python train.py --num_hidden_layers=15 --hidden_size=128 --n_experts=64 --experts_per_token=4 --d_expert=64 --d_shared_expert=0 --hidden_act="swiglu" --moe_layers=[0, 2, 4, 6, 8, 10, 12, 14] --router_score="softmax" --normalize_top_k=false --routed_scale=4.33 --balance_loss=0.0024 --balance_bias=false --router_z_loss=0.001 --n_groups=4 --groups_per_token=1 --init_std_router=0.00631 --lr_router=0.00245 --num_attention_heads=4 --num_key_value_heads=4 --head_dim=64 --vocab_size=8192 --norm="rmsnorm" --norm_place="pre" --norm_eps=1e-05 --positions="rope" --rope_theta=10000.0 --rope_fraction=1.0 --qk_norm=false --attn_scale=0.125 --tie_word_embeddings=false --parallel_block=false --init="normal" --init_std_qkv=0.0564 --init_std_o=0.00728 --init_std_up=0.0564 --init_std_down=0.00651 --init_out_by_depth=true --optimizer="muon_variant" --learning_rate=0.00771 --beta1=0.93 --weight_decay=0.032 --lr_head=0.0165 --max_grad_norm=1.0 --warmup_steps=200 --schedule="wsd" --decay_fraction=0.64 --decay_shape="pow" --final_lr_fraction=0.0 --batch_tokens=65536 --max_seq_len=256 --doc_mask=false --train_tokens=437200000 --max_steps=6672 --dataset="wikipedia_en"
Below are experts of layer 10 (counted from 0) of a mixture-of-experts language model. Rows are named router (the router's row for the expert), gate (a neuron's input weights, with its number), up (a neuron's input weights, with its number), down (a neuron's output weights, with its number) and show model dimensions 0-127. Each number is 128 + 24 x the weight over its row's rms, rounded and kept within 0 to 255. Numbers have three digits each.
After each expert's rows: "raises" lists some tokens whose logits its average output raises strongly, later layers aside; "gets" lists some tokens that make up at least twice as much of what it gets as of all text. This comes from a sample of Wikipedia text that the model never trained on. Tokens count by the router's weight.

# expert 0
router:135146167134148104136153081104149099116102173138139142156156104059140141138147149112087142128142172102147120131108102141120099100127132149086124141106169110155131145117143125122147087111126159120116135138124112130148174108096101083111143142064144083148100165136119122153107106149156113089121149104123142155108137130136148100125089124157140109139130136124140107114105119127080074170132
gate0:123100161117124147059178152135149121107092175131135185105112131148127137104100109109133097132112101129132142178149124132133180135116142129152111162111182097117086106102140140126109149154110110123149132129121109133125149138119116145119130144142162102088117114105105075164088139105128130140095127070123106121101116135141149097141164080155125130118123143145159085126124131112140165164133
up0:164142115113137127088139113123129157096120160147189160091131139084146112084097102104150160130114125140108133141115144108106094129125121134143138094113149082136126106130132130126126123127113129153096085108115118149110183138123138163113132114138086095075142119137110102154111125136103128121140168082191116090128131103169112093162142119135148151167122092120155131170102112124128156153162
down0:120123087099131143120085138154147128151116142144096116116110116091168150140105109140109186131147124153128116085099145157099180144127090124108132128129096132155124174122149116111121120091136128112099143178122103151138127145149102134103148154133103162149143171113128118071048142118148146118178114159156158145132145093099126101134149115123107113112113110143105120102134153156140096153149
raises: "8", " players", "4", " match", "3", "5"
gets: "9", "1", "0", "2", "8", "7"

# expert 40
router:140130201154134117112150099122146137108123128173125119128140124094161120158186125103089125098131164081140129124135101136084074090096126137083112123131143107138129130086132096103123123088140156119099161092125118177134146135085115118112138102130140094119113143161124085155103092141135089116110136108108116159090089132136135120108127134146138117110151127099102157104117114135097096156126
gate0:141064128135174192120108151167103148130083149130142107166119137139133164129125116126103111099108145116114105144162130131113119137115149147158143174131162151147109157087114084115129090131131138110120155131131114143088151106141131159060149177153146149128093119128172149108154143110139113142126132145155146138142123102090089162156091120097156141111129142123092144135135123132128099084133
up0:135118136145117139132146150071106141114134145116136139098120114109128133159083140102105128121171142149139109119135108139115119110117148187125136117120110116080146088143039110151154124095105129142120167159150099150100126128112162137137119148153105122146135185137180118090108138128158128137138134171136125109119128081102158088112130091128118158077163132094134123106122109139125098101102
down0:123180142102130103118113129102170142094107108101160116130153140109145178118143123135166124106159169156115126096139149128110143125133116101139140098175101108107139099160109119115155112103133131146108126119127194112127119116107116130097147066142122132117109093093163099105145106159097077086178159151127123138122154139135131120118150145156130114118201132094127132125130120091124102109147
raises: "'", "1", "s", "-"
gets: " (", "\n", " \"", " dis", " re", " Re"

# expert 14
router:130124180155145123126184130128124108104088166140143118129202077138122122107135145104114130097114160091135074135116112151098109110095130141138107138083127135137104114105145112131133104136161153099103135115105118161159163094123112115094165123105182114164083143140119100146113134157145137087115160084108120156124118113128122107141102125147176111122087140117107119113111101122120122155129
gate0:128129093071077127154086148137118139106100149093107112173117157112132122104132150150167118166133143125120144139091182112116115142153054179121121118148126100120114114126152118123111161123142135088104128086114128142118085142126097126163116118149110146098124137190114113117100119111111155094159112143162105168119162154113132131115137119122073128140103128125133124130099115098109150149137
up0:112094136139155103122173147134138155132117095113097117104109149178173102147131169118088179189121132094128142128148146151075167103121122151120148140170129119125139134126120144135123157121141139151130129148117158100147106163110114148130148106123122105135162113102081073142088158120127061176142102086125150113135144165135151147105131134124122123124123154147147150157129142124107166148126
down0:144170101148160130116109118118142091116113141125102142154116133096131088134127110128145119136144137122076115150177111161142130122144158119090144138120134113167095143105082130135130153135126105094110131066144141151129137145127082110129124114123135150138115140122138137189126158078068134115114100165110147148091151131135125112111153126113072122151145157095108139112077086112112075126098
raises: ".", " ", " (", ",", " of", "\n"
gets: "s", "es", "ed", " be", " are", "ly"

# expert 20
router:124139179149130073123161115112149137110108188162138118118146107071139148094149132125124129119125134140127119137148091140114105105131176163116111143118120091142094099131100110097141111105150142114109154129111109131134183137114112141086147121108184122147113169132128161184129108145142119106102127059133150154109126116119147120147132089130127075068122142120140098133131122131106101145129
gate0:115099127122145093109118076107112119160119093121132167137073151145145119124109134121131168124144138075139119140143163127145165161150126126146107133132123127116085125118112143152107112118080122087125076132122118084151130123122136134088136098133150151100110129144144138153134150170180155141126135147108179143115063125117113128156060137135119154092098140110133099115090131120162154153119
up0:164072144132136108147138118164103118134124143124142093136133165173113112108164150160115153149122105098138118105166132109098124125130131097171068131111113165116106105146106102117135183089092147076118099130165125134136148151143118168088177130125110168113145119148107106133122135151130122169115140125096129091118129113163132122119118127136110116114147103143130165082127156092152114117079
down0:153159138145082159116134105134110122121150108135103133114131138129060113113110154162100136140098128122129172128111127153070110155102109140150123107108162123086123165129112130143155170130166131169142165115138127074126128114173098138141102133140117126102138124115132117136121098134127088131096132139109188169089163127157166143144143167120130140111179133142156166134102122147124120177144
raises: " |", " ", "-", "%"
gets: " ", "0", "3", "5", "4", "2"

# expert 35
router:129125206155136099105158096105149129110125120157121107132146119071150135151157130100079138118144161074141142126128097146084089087097134137089094119128149105164133113100108104126107109096146141124114178122127104157133150141095133103098138084128130103132127143184113106152108114138125092108110131091122132160094104134122147109108123124144137118103153125101096143090126121133113090154119
gate0:144125104128099111110127135108114174130145135056131144130121086129132081085143126120100152100089177121147142141147100172114160124088101122167074130091107137109068127112124126135132169143113120099105162144128123107112148144138110153129142147154113149136105141148084089122131120122123152159127109114125157131093147136077129154167098152135098119140180091133133148114110130143118137154119
up0:120139146107149151132130114176124099147114117201107139164160149164139135159110148125167123107114078137134127086143116083131142097194147143121180124150113113110154149131126136131124103099134113151101097110135128157173103145134127101090118136121148147116158145133101125135122138149128124121159148129118152117179132172119147102112172092130135142105083158134115153109119093151149131111179
down0:118134106145115147124119112142075118112131137157166151116131132107188136153123108149142111085136145135170118141184129110126107134141101130120101134154144112087098130126104134176147090126132108123143128106167172088125150116141093123122144157128126145134119077134111105129113076123081116121130168159162142124169133109099119109124128070132075112121111157129129150108090113167162146097097
raises: "1", "P", "T", "W", "S", "D"
gets: " (", "\n", " \"", "'", "(", "==="

# expert 37
router:123143177142125106123132098104119111123121149130131131101170133056164110160161118115112138100134146131127164132127105164079095093112132146116090139125109112160118125113130090105125096085135128113103118127134130117133154139121131112139155110101143110173123159171105136127114120148119121076104142077102119162089136122134165116122124133160122142102144178093065120112125126143092069142128
gate0:136149169119116085101151151086140086140147158147174103119145107138095135165119142115131115115100129106120081131131131150115133077162142112147112101141098145117150087121087103137142143134138146114165152147138129117135174121132167129136114163141141132157174151116126127134121161168152175147149091103136138141172123162096161153106130090154172156142133138156124126088121074112123150139138
up0:113155102095153094171128088140135169109120146118119142180150122137128119154128115127128168176165178175120154117113115144165122139135121109138135141161129141159146122117106159135147133066091131101135127118097147128071091148115162152132158134156125128106118099161119113140146101137139109089142168168102122164160138155137084082120121106125127118108077088109121112128133141134140113132138
down0:090107173156075089123101101116157138165099148098173142155104115131147128151140127175129116122156132146147100086134124143183143099080097116140113121120122147170081134178109138129123171133108133144116118119151109139125138139118102121138154155118095112156117127122122098145090167157127129114125133150107080108103133140105112105160153150132177095126124113106140134142150115165103118111174
raises: "-", "\n", " ", " (", " |", "|"
gets: "\n", " (", "'", "==", ")", " /"

# expert 23
router:150111182145140054128174126111143122118109145165145097124131097089121137078156131127091164123120126117143112143143104130128096112135149178112123148120128118149117132127108084101129121091122146115112164133101128141152197147104115118087142094117171125168097157133117147165110149132136090105115133077120147154102129129114147117143125119116136097081109145126156104129116125132099086158120
gate0:105122188153105115109143111101115089104105131152138146117130123111118112116123108138137175156141099125142102131130170107163150121134130142132105115171157033166117161159109124119111138142118098157133134131133114090124152129142116099153123138130142092121146139144152143126139136151111122048143171120158168087138124126164124135101142129091105102127112108114072170130135127145122140114105
up0:117140106137177156121083110120145163131151129139074143147134126122162106114128077122123130161161143125176115134118120128088172142113115102151128064121077110142128129138138146129143147159132135125155122147152104115162104088129113105136125120120135079131112132120097167124110127112155121175124122133109108130135110098110165132164120139149093099097132153136082072098122135143180163157100
down0:157115137121115102157135116157134145119143128115135159157108107091126173093161156130133087157143126133100132127078076109114091154133103103132099101138136151171106121140122147110119124151149129104054149133135131085181121160167135149116104148130100143119129108179113108142158122144150137143133129150151121118103190117124122091128107100140112083138111146098140105145163132114075117107121
raises: "0", "5", "4", "2", "3", "7"
gets: " ", "1", "3", "0", "2", "5"

# expert 27
router:112139194126143084104169103140155120110106139162119112117119101067140152081150135113128164129122131130126118176119085146123102086131156144110110145124154103139123125124108113098113101095133171106089135134101089126132188138118110124078133101116142091137099168119125133161114110143129099119106133075112155158110131102110140139153121103110142087102129141111141122111139151134119101180132
gate0:122108130085115138146136099178111135145147113165152142123129090139140138140098168117128140102134135105178116147131115160089109128128099131138147132107143098136151116120125131127120126133123134137169127096136168102109117170078170123109112142166118099127132105179140106120128107113138090129159132144127152155055106149102154110166171095104108142084128137130148095136131173128104174160086
up0:122128159166145120144148152133123131084093142092160123114137095126141126120144164197137148088125113130125105122120126130098125136125144145153120123155133113135140170172100163137147097142127086125119117130120111152148127120131150172103157078123149111094093149068140144166118126157117130103114106138137116087172102156151087131111150108105102101134115135151117147187084144144123121071130
down0:177132139151132116136123114157130133101121135135126126100152091164122166113133100124118166111114121137116149149174137154117120114086103147138167149111090095102115134094061108098097111137095081123159089101093145118157132127129160147073128138186126149167110148126116162126122161122141129115097145126127128111123109113126126124127122063145043134147137141153136151130144142136127131134124
raises: "1", "3", "0", "7", "2", "6"
gets: " ", "1", "3", "2", "4", "5"

# expert 6
router:142147188163157104138184117146130095099112165135168146136174095133116149113126148129122148084108182115135091130124091164130086122093128153138095126111149138155117112124171117132128106094131147094107149121105130143147174142131136124097182120092157099129088150155117124153133143153156136134102162088119131128099098101125147092139100121127170117129083137107128143127114105132108124139130
gate0:176115096129117122122156143142161094120152158120135093089143121124128103134105098117117128088159099112122118147130093134147093132090081165115145116120139168132135098114122114155123117097131135087099113149169126162178152165127138109173145138145156084117136146122166081117128087122108168120139091111101155127131102159172144086131143131117151147119116116091102115080104123132122169131143
up0:133147069146094092116120120108115131134150109122111084127153159149120116112113113122147124135164133069148143124149103122144164120135116121151145178099124134141080129117132121124136104091086135117149126141111134183142103143153124122157137143166104118153093145130119091145146148105092170085128141136123159107085093169128127088153169091110125148100112138077127134100144159117116153164161
down0:125119095104131103127110143146131074127124141179117180101143115149136103138109102119156078130117126098130140137181133142187143148085152073152160086112140163109148093136150120097146128114112105090138128198109108125145097106137123135111118096108122133116129119131144114083157149133173139105131106112133103110160141147110154133147111162158108105120113110104157161134120159145115146150147
raises: ",", " in", " and"
gets: "s", "es", "ers", "os", "ations", "ions"

# expert 46
router:144131164127130078122129084100130129104095164138131117120141113087132129144155136115106160103110136118120134123128137146078090103112129153078132133104117107133120146097150096098133138082156157123081140112125129170147140157110104134124115087122138132143099146180102133121109118179131112099118127088111116144083127135131144136114137138153121130074138170085082110113097128118093067148096
gate0:088105093082171075131136143127106136121154125134104124125113145128128178125124122112133139170112127154112169178156119112122153164092113104118127136147125120135142142123146104130114136112102137126127127178089167144160156078157132121151087146147094141160154140111098191107115179139088133138143124084081109119104135143111180089136122111094126140119157144127117145145141121150129123149134
up0:133118175169076154171165133150121156103114110123144158127144113073108104144126145117160142127108098082114123178162116121124080106143119115143127119110171150102150086108059123158094120142143121100128122117148109103113134125131155112129150116156120145134171093136180124144134114119097146117114123162138124166146127121121105139151117138130126117158088088148133113145165144167137162098114
down0:143129095135135145141069128147163116111124135187132123132136141144100092139117103102111206123151147119101195112114148137129146166110121136107153095113133151130139145155167146069142110133107129111107103151098128112117116142146146122144139157116103139138147117123164144147141137182134147091100117114154133170105186118099113143124138128183097108128116150140137134110113173107124109122159
raises: "-", "s", "d"
gets: "\n", " co", "C", " Co", " Re", "D"